Experts of a small language model: 10.6M parameters.
Below are experts of layer 3 (counted from 0) of a mixture-of-experts language model. Rows are named router (the router's row for the expert), up (a neuron's input weights, with its number), down (a neuron's output weights, with its number) and show model dimensions 0-95. Each number is 128 + 32 x the weight over its row's rms, rounded and kept within 0 to 255. Numbers have three digits each.
After each expert's rows: "gets" lists some tokens that make up at least twice as much of what it gets as of all text; "comes before" lists some tokens at least twice as common just after its tokens as in all text. This comes from a sample of Wikipedia text that the model never trained on. Tokens count by the router's weight.

# expert 15
router:146138133156142119136160157133155128154160144147152110137121099193088157128080119118245172122135097133090107144117114096133169120120131146150102095070181058140166121152090183115145107139132049133139103147104187130208099159090122106137129153090103131159138173141203096097118153116152112144
up0:174081150163102129071132165114095136138135098080140143117081128114059191126158136183116150063118153088117164153123125094071151089133135196095166142053142111178126098152160164137115174120133114135099093107121160107086108150124142131160105139069147128149143121142232125125150111165110170122
down0:123149078141141174105133073151132143123132184176138118107118081042168072077101174131079064130097118105109131099170149116165168095096144156106111136128147118140124086163112155137149150131101174130118137145150091182114099119045131129110068130095091115150171144102073135158129107040123120122
up1:181115071129119100164133111137136139132154126072069184179094108112176143102132149104161146153083120199111106151119142143148073118120058129070160154148171118064139138150045145174097137114107124127111154133149174152106150118162122162120125157163147144169144141132187133094134144035117108095
down1:096046098101151138106131124127128225086114107103136117083096139112118104185094192134097104122132169148095148122125131110126084121117072087170094125070108103159097180100175097075121116085115128098096184115168142125123105194104131137074152141090132173155166142113161129089156173148122160124
up2:140152112094154130147172136133112129109142136110088143114149106114054139163143139157076164103127134145113148113104100187156089132095167155106104057129206095130189148130098078125105081143099110089137167224094160148144134119162131151108135123108143164136122159177232169100099098114145094118
down2:085092154154154188121104070136146108163105139115134165140114184166115127125083148131129173073103125141095163136083131108186082122110116143150166212095077121106136110122185158134121083152110118154098119080156109132046110173110127136089179066145123146179173158144091097103124173161106137107
up3:142121199158098116131112133113135202185182121146159129113088065170076134129116208101124110142129125110133102192092149103139123140108162209159116148067167107147089123115166093173183192123127105112096138133089183114154075096137108113124137142111148117142137155064141089138115172125152126136
down3:068083147112091138157139109143179104085140161111123054149169189121184135136164150138118197121155097153126167073084096092121100119142127088139116152167118172108139119162122153092092065109094161154139118115188126158125171147107152083099126150173159141093091119158093168133176167088141080171
gets: " |", ";", " —;", "',", " /", ");"
comes before: " ", " —", " −", " +", " —;", " ."

# expert 70
router:176108143100096123095191111091097152175088209114151166142120210158146138155091172087105147109148145138105111129100135140115139142080142115191146095104169129131120126122187168127122057120103098045080060127157171127138155160089114091088129167110120181137128137162107114160126168131117132119
up0:153134143110070131133139058082124153129145128109170079103138136124131133115116081091128131156162149173099123133102115127151212094095145147129140105098169144141194135081147169176144106120064139111089134155151145128198118165090102163145102154126134147100139191144146104069187214154080154096
down0:076148133165112139099139172148138069146128088137113119184111115122129115145211111112087062118136163085150161130171103117107084127135120142199129154143169097076085150084148140147118141177141124118166112096135126095089148141086113132110160162120111094157157188176052212110103143119110148182
up1:123111152137142205032172163086102081100121226118121077146150164080165119107117163096174127085132155087111111092103155170094106154145153120107138173149180086116110160110158145138114163118145096074088106135185104117167161136128120168158095122116132144126186083152142096107129108111131138134
down1:088110145128150153141103148164073119079174162167151106119164079165123125072114179130136110106158097179112109102129146155119089172118089081132108095076090127074138158144116130130100217116170122094199094131172165132173165167196127133174107115117114108148143131112097055132159087124123102119
up2:128151152199087182131166110168113147180142200147122100156153195165136114132079143120093123125140141110132081135114123110138151138103168164176097092115111113139168166084132145109166123117136087069202121102103095121077068150138151124162120155129093113184189172115098102182105090143078140106
down2:141130072146116097113147114118111124126154134122166207127141109102175144195133136152093108159193116114065176148076193127087104162165098151156138127146170155150129101188065100125141129124145114144120176149072116126191121094133152125105157164126120069108136110125127158171157067061162153091
up3:125134166094091117050148097137102128155145177109124131125139134187128143147073115170131138079170097145178137114099144152148178133098120095053134159096147128133089176147137156150122046126173044130120073109144114116153119092122174115162111067122107060115150154125145149073091110125108077140
down3:078092134174123079153143135173087096093153112122149194145109116122159133146047084141146103100127082156160069150127157102194167098113123129114147099118102128093093157086142153169122119146114137116105107158131191181118165129107129077124058087141198146120156166123098057177125115158104118119
gets: "|", ":", "-", " |", "=", "The"
comes before: " ", ":", " The", "==\n", "===", " Total"

# expert 11
router:133114135173128162140132055141148174109175186188131162135106134171149147111137104059123106086150105154089161144103117152085156161138155178091105168116139077130109130151129124149137138096082154075065100140136154178086144125120102101123054107080109135173179138202131142135139154081141082091
up0:192145134116110087120175151083169146144117132111135122106104105145129126111189168094090121166116077112108147097116061172142144153139128110127095120120130148149106081162138141160125140119137106174072133116135215156182100098114065142120138144145086108151161190104108244133164086084145106107
down0:094160082154112142138081150126169150107078122164079086119134097127150106087139098170119068090109133151111096138075111127160092102070153162168134109116090114098139167146123165124158123128099108090101173152135000076143157135084187130148139134123108095122151085170149105110101182130109130104
up1:204151109143158116161115125161144117103148095122150153167100142190162164091101104149167148146133127159108104167115080129095139175131092166089114118070113114195145113152042150118119179152145139077118110087075170086168113117118134136174111151113171115196089136069149098095128184144151097136
down1:059086133127131121084152140111100142114090142134142099112136061078060121138136127120099154099145130125153154139116146196136128058121168117183178185139094118061141177122221151164131101108088191159110113108157114131134113117127133097103131148114086164095133109153107161110078094082068143108
up2:121134134110148153143123128128123143159146147184151138063088105164164127179038127116101094073119125172111159112114087168138142110114177120199135168129126123096149148153112064132144130142156167085070111087135083143084155196136122090137164165098085167115172125093070101113091115107173177127
down2:071101141160125154121131111152139224096086126125158072101110091077146126147136169133124117143084110117143093094154123109141130170098164138094132138105144154144055136187161153129146156135169166090152117106132093111127146109079111150102149107101115043147095151145137148082230177114127083083
up3:105112131144092101095120118112120108099172151126129147178124092131174115113075123096109120151086071148124088159131172143116125143130143153103172104100090145133117169147156160112133178074043162138148207123079133167198167102070096093211109118146089147121123142134129115145119074067126080149
down3:057104108056168151138135156130096199175151113098129140114111153135216159136182131161140127128116161130157147114125111072125180143105072097148131112145160110180106101123158104186165171134168102174150134167124115143105062130157141134085145136099098091106118195145121112137098107197154133094
gets: "-", "|", " -", ".", ".\n\n", "-p"
comes before: " ", " •", " The", " Born", " P", " Country"

# expert 17
router:139106139119120125147141088111143220121167145110147164112142151164166131108133174155172177092130161130164099112122113108090143097102202135131092135105133142167176107132165122105118151120133103065133170173098137097213169088082099119082141188158110149143143135122135054177136149173112056115
up0:128079135178144168168130129205147144092135165126088137071119063104147102091121173121166110104152119154089100087118089127112140111179185141142112118088194126135147139107106139130178147079188099098116188077105149101159163152067102091185106140159090184121097141130136167151106161118134111138
down0:082194111142144085113124115101116142073139080097121172118187158101163127130137106124137174129090128138144131169136143134123185166158176164148152107151096104131140093158165166174075135144133155156118061153080125082085077087086064203094131100107099098141084138146142150088178125166109119097
up1:157107123131149148107077125098167131127121154089095134097117114140161156116179119098084177133107062127110099079207078132089181142139112131176183117117147041071177145122138103140075147133114137091155162083093069100209120100110122105152154144157123148120132098103164116132073119090108128116
down1:129077087132116128078172093160121059119099174139152081134140154080106114101120141113134114093093086115093048223133123136153135146165140083156109138137162128166118094169115130122057141076167058149114076100173169162134187105112144116130120117113152169107153153121126167097166151113150133158
up2:154130179188105055124123092148119179090114098100124136099090133171165146134092160098090136158078103088086129136097053094154175140149134108089125154082106133070182105090169094110140156114095156063142140089152116105104118116173117092109146137088117153160111178149119094118102132195132154180
down2:140092170159086125186132147090094127060174128158155137154128134110045134134075159142141127113153162175128130125162098112138055159101077107131149119123140151076150149129131116117119076115161090147106186127127086116106153068150145186158126163081130090070084129106148064141160153059141120138
up3:154176045112142101177136115109130174117165093090127132086121160091116132112167125135147153130135120174120131103054102069135141100140136125116126127135186128104176152080080150156103151099153145051109155177161150152090116209108074199142167123176107127149137128100148140185128142122160119083
down3:097078149137125163188059106083069120138147107097105126063120059139096143138114164197089117155087106145140143129122114172162100161162083112060106165123089136154162088105191108141158087169126146135158152130120141067137119080114149210153139130136093134147134132142115160128163092134086106105
gets: " as", " by", " for", " with", " from", " to"
comes before: " the", " a", " an", " his", " well", " its"

# expert 62
router:202109144105089106132207063182157097114120138083098096117121180189126111074088171127152149156142084127132120173156107100150093119087092096190138131102157138111104108151172142124131119110123136109143145075119134099103188141130103160143112151080147172168142151162145038174101154115138138164
up7:128093128118133145110106088160182113111146141157107079120125116089108124056103114121159124143115097104120104134089128183161139051097140161125142135070094154158069097164130092133050149113150088100148162133032127143153160124160115128127155153085129060101098124151143138176071187084164146114
down7:118073110122109133146165174094084151134138098106083098131153133124153164170127056175188135152114196144143097182175111149142145123142106081107151132118162085105109156078121100157168122159122170132095132147195100194122112127145121193196102124185107158141157095135098119073105110175145156153
up8:166111076095107136139103119093157078160150104165143151094141129095129120131119188121168159128117154125117083156142108119150139107101073114173126136140079103136086173047101211177110111082138173179158160161125110114124102115148141055132147098135124176155100173131110077077138163052101123109
down8:140169150099090105155163118144102078130146116144170083105163148137077153176154168122125125155158087097138095143129170124154091105181127129089170111073101138126063065108112130124126077147113128111137116129111174086102086144069133122122055158165184138088181098080097191140101112178173157113
up9:117133141081071129107186179177125127157124074116166161103138154059181170107134104134133167161136120112105112094098170165110104150124107123127151130141162097135131098118155129101129099121127132140126109106107216123125108149144131067100178093128124167195142202101171140099174117075121040173
down9:121104053122135132154071071064152186140094126133147089152145114126145055147043120149100131143148132179132113092082170135148160105129116142142119139039160147111130108165093139173117105152151123119126134161121093161155120120139090123138109127172130066134146058101079157171158066129120162152
up10:143096124115150126117141141171171132112114105135124135137115124150103119130124128056134125033109117186092096105131109132139114181159122075165185140135145103116083130116154142216090105076106106080088094159121119152099154155105100143133156210165165230095124165129156103138157111114100118085
down10:149086151099094144126103167146118154151167125141108125120115167228077126173127136089087118102059110120162078130075106103134228102096152149133142094102175181103139132148119199106106089127130104134139134148154094154153086100089159150191177119188147138117089143126124096127082129123126116132
gets: " in", " In", "In", " May", " on", " August"
comes before: " ", " the", " a", " his", " May", " January"

# expert 49
router:143184097107023165123172101119116124121133165188119103132123087211181184166095161145117106086127105113131122138089116130139158084117136109121092083128141119151141132149151147127092144106112136152123082128116104181116203099136111149118114149190137156196166149150105093139108123049132079151
up7:112119187134093123111184134117093160166100113136129142057086114107090074184180083155173126150170120155177155130170052115112105113149134122094086069086116139095126124166144093102121113140081129108100145094151120140153180113109120152162189179153116137102129154171103068101088177078131143133
down7:122121045154188163100102123132101137133074142087120062123181146092141121131101108130126144149114107118112141158166159123099081096130157150117119117103148097142096134101176118153128178176129161128068181112084148071104123140143061129133095111095081113094175176200124138174192124184145160140
up8:177177098107155100068095064161145112132091117209055102121126102105136098168099167086116106040158101132187079163121110129147148100081093095116170126175171135135117162150137120164089150112116104138148104142108127116103107123140150094081120109119116127139150129165074136131113185116059139161
down8:093104135067140105138126140120120121054096151072126116176104141143067090120082181136117141109102113068047198108126144143128146153110074096113095143100124128146112101092108137135083174109078142126063079113125134098099156145136132152128114082016131123135136100162124100117154121182111121123
up9:139112159144127113086182141115179140165119169179106124155183096098113163146157150104092160123160109113110156073091117144140103100090070087162157122173120087128087060130163090162103118071160121101178098168091142139163158109104082074068135120131124109195100133192139170130125127085148119100
down9:107156174126160163154125135152112147085165108149093153103115143166126112097118125093134134115133181138155160165117159091107135103167138187125134139127154176162139159191131170028193119091138085120061155070153065116154056161142147155128113170145124158095104114062081120123148106155151126155
up10:117129166140153179028159100092158086140127124195116046131146164115161172143111106115074139098154162121083166060125144131088090113083104132144111122119089053106091129134096124142087100087100190132099149142183137138186150151125149149097121150128080102123134100126115104090170129132142157116
down10:110145063107175106165105113139152196120150149141101126100179119146156101112107174151079132144158120085154132128110134119129139092168105142091116141136055148134186117126083210114129180075105112112090130163125136148146093153104119160134081154063122138138090146152132105114214091184176123189
gets: " of", " in", " for", " about", " on", " to"
comes before: " the", " a", " his", " its", " their", " this"

# expert 22
router:162139097140118138135143098084124111144163166121146125129102104176114166156082134090202155137135133120075091179106149108088100141084150136160094119121132103173143138141120156095104051050123099133147045129186202123171125105142104094059093163092124165098133105158163101102129165135150144089
up1:145174135149168161139122076091121148162144081163149127126106140140137158153186094120101135121082116090143145136108123134139111159058175127116178063161176139192159168164153120122119160110124123126146084155119162065156182233122095104106164184081111155165144085162109112125149173152136115127
down1:149123107167109158121092168132120157122115110082150074129126092219101160127106163146092164099149090147105137104157180129092118165175123147134158141133143133088124113123101135133154104097131165055190127100119077180087105082152148102166127101102138127045163139137108096111165128120208126051
up2:162122078145146180186201152138143134128165156115077189159122098141133196146159160128097109159169119135068095172172119129122091093075173123159092161130149114135160139125140169123080119136125120112147123158159188111127074161154147158064143080104150180143114118136132158157124169113122053086
down2:114111162144120094177165137114095178153185137122165127163134079054104113078146112149117119138159109136093139072137133199172117165109132088112169080115111143064103151123120091146182160129116142120158132170067125130146139069077089137121157144153203141125127110099091144104079147199148174139
up3:084170107108099134179165130157166159110134131069104181083130172137131181190063118098111173099119151106092136135103105106106103140117198150118135111130101175200134141119109136102155097082095116120125137110118172137163106142111137148114112068106108169117096127096173177061186111134165060099
down3:073142087170082166137157143051119133119110164163191176090154106160108116150139140168130182137197093158132133112144154056139179114105118159087151124165166126141125081082117167119121167068175129128128108100104146128129149174126152148113185124188109060142145103085100127136143120103096168154
up4:140190167132099126123166112134133133215123098068122089145156095179107083172109129155129064158127089181175151139131148119151111169116109141119090137122138131181140150122148180118109125056111111147123144151140127069163096086089115074141083101124086177184124153137172090144160160180123177103
down4:102141111152165110109094099103139174112119094138121117118108129121103062141111066102121121164120142117221103078092134113162135186073126112167068135170116198076164099151134204117186118191139148123094141161113145130142117109097138114138103088115123081080129139151138088137147186123176127181
gets: " |", ";", "|", ");", " /", " —;"
comes before: " ", " —", " W", " L", " P", " N"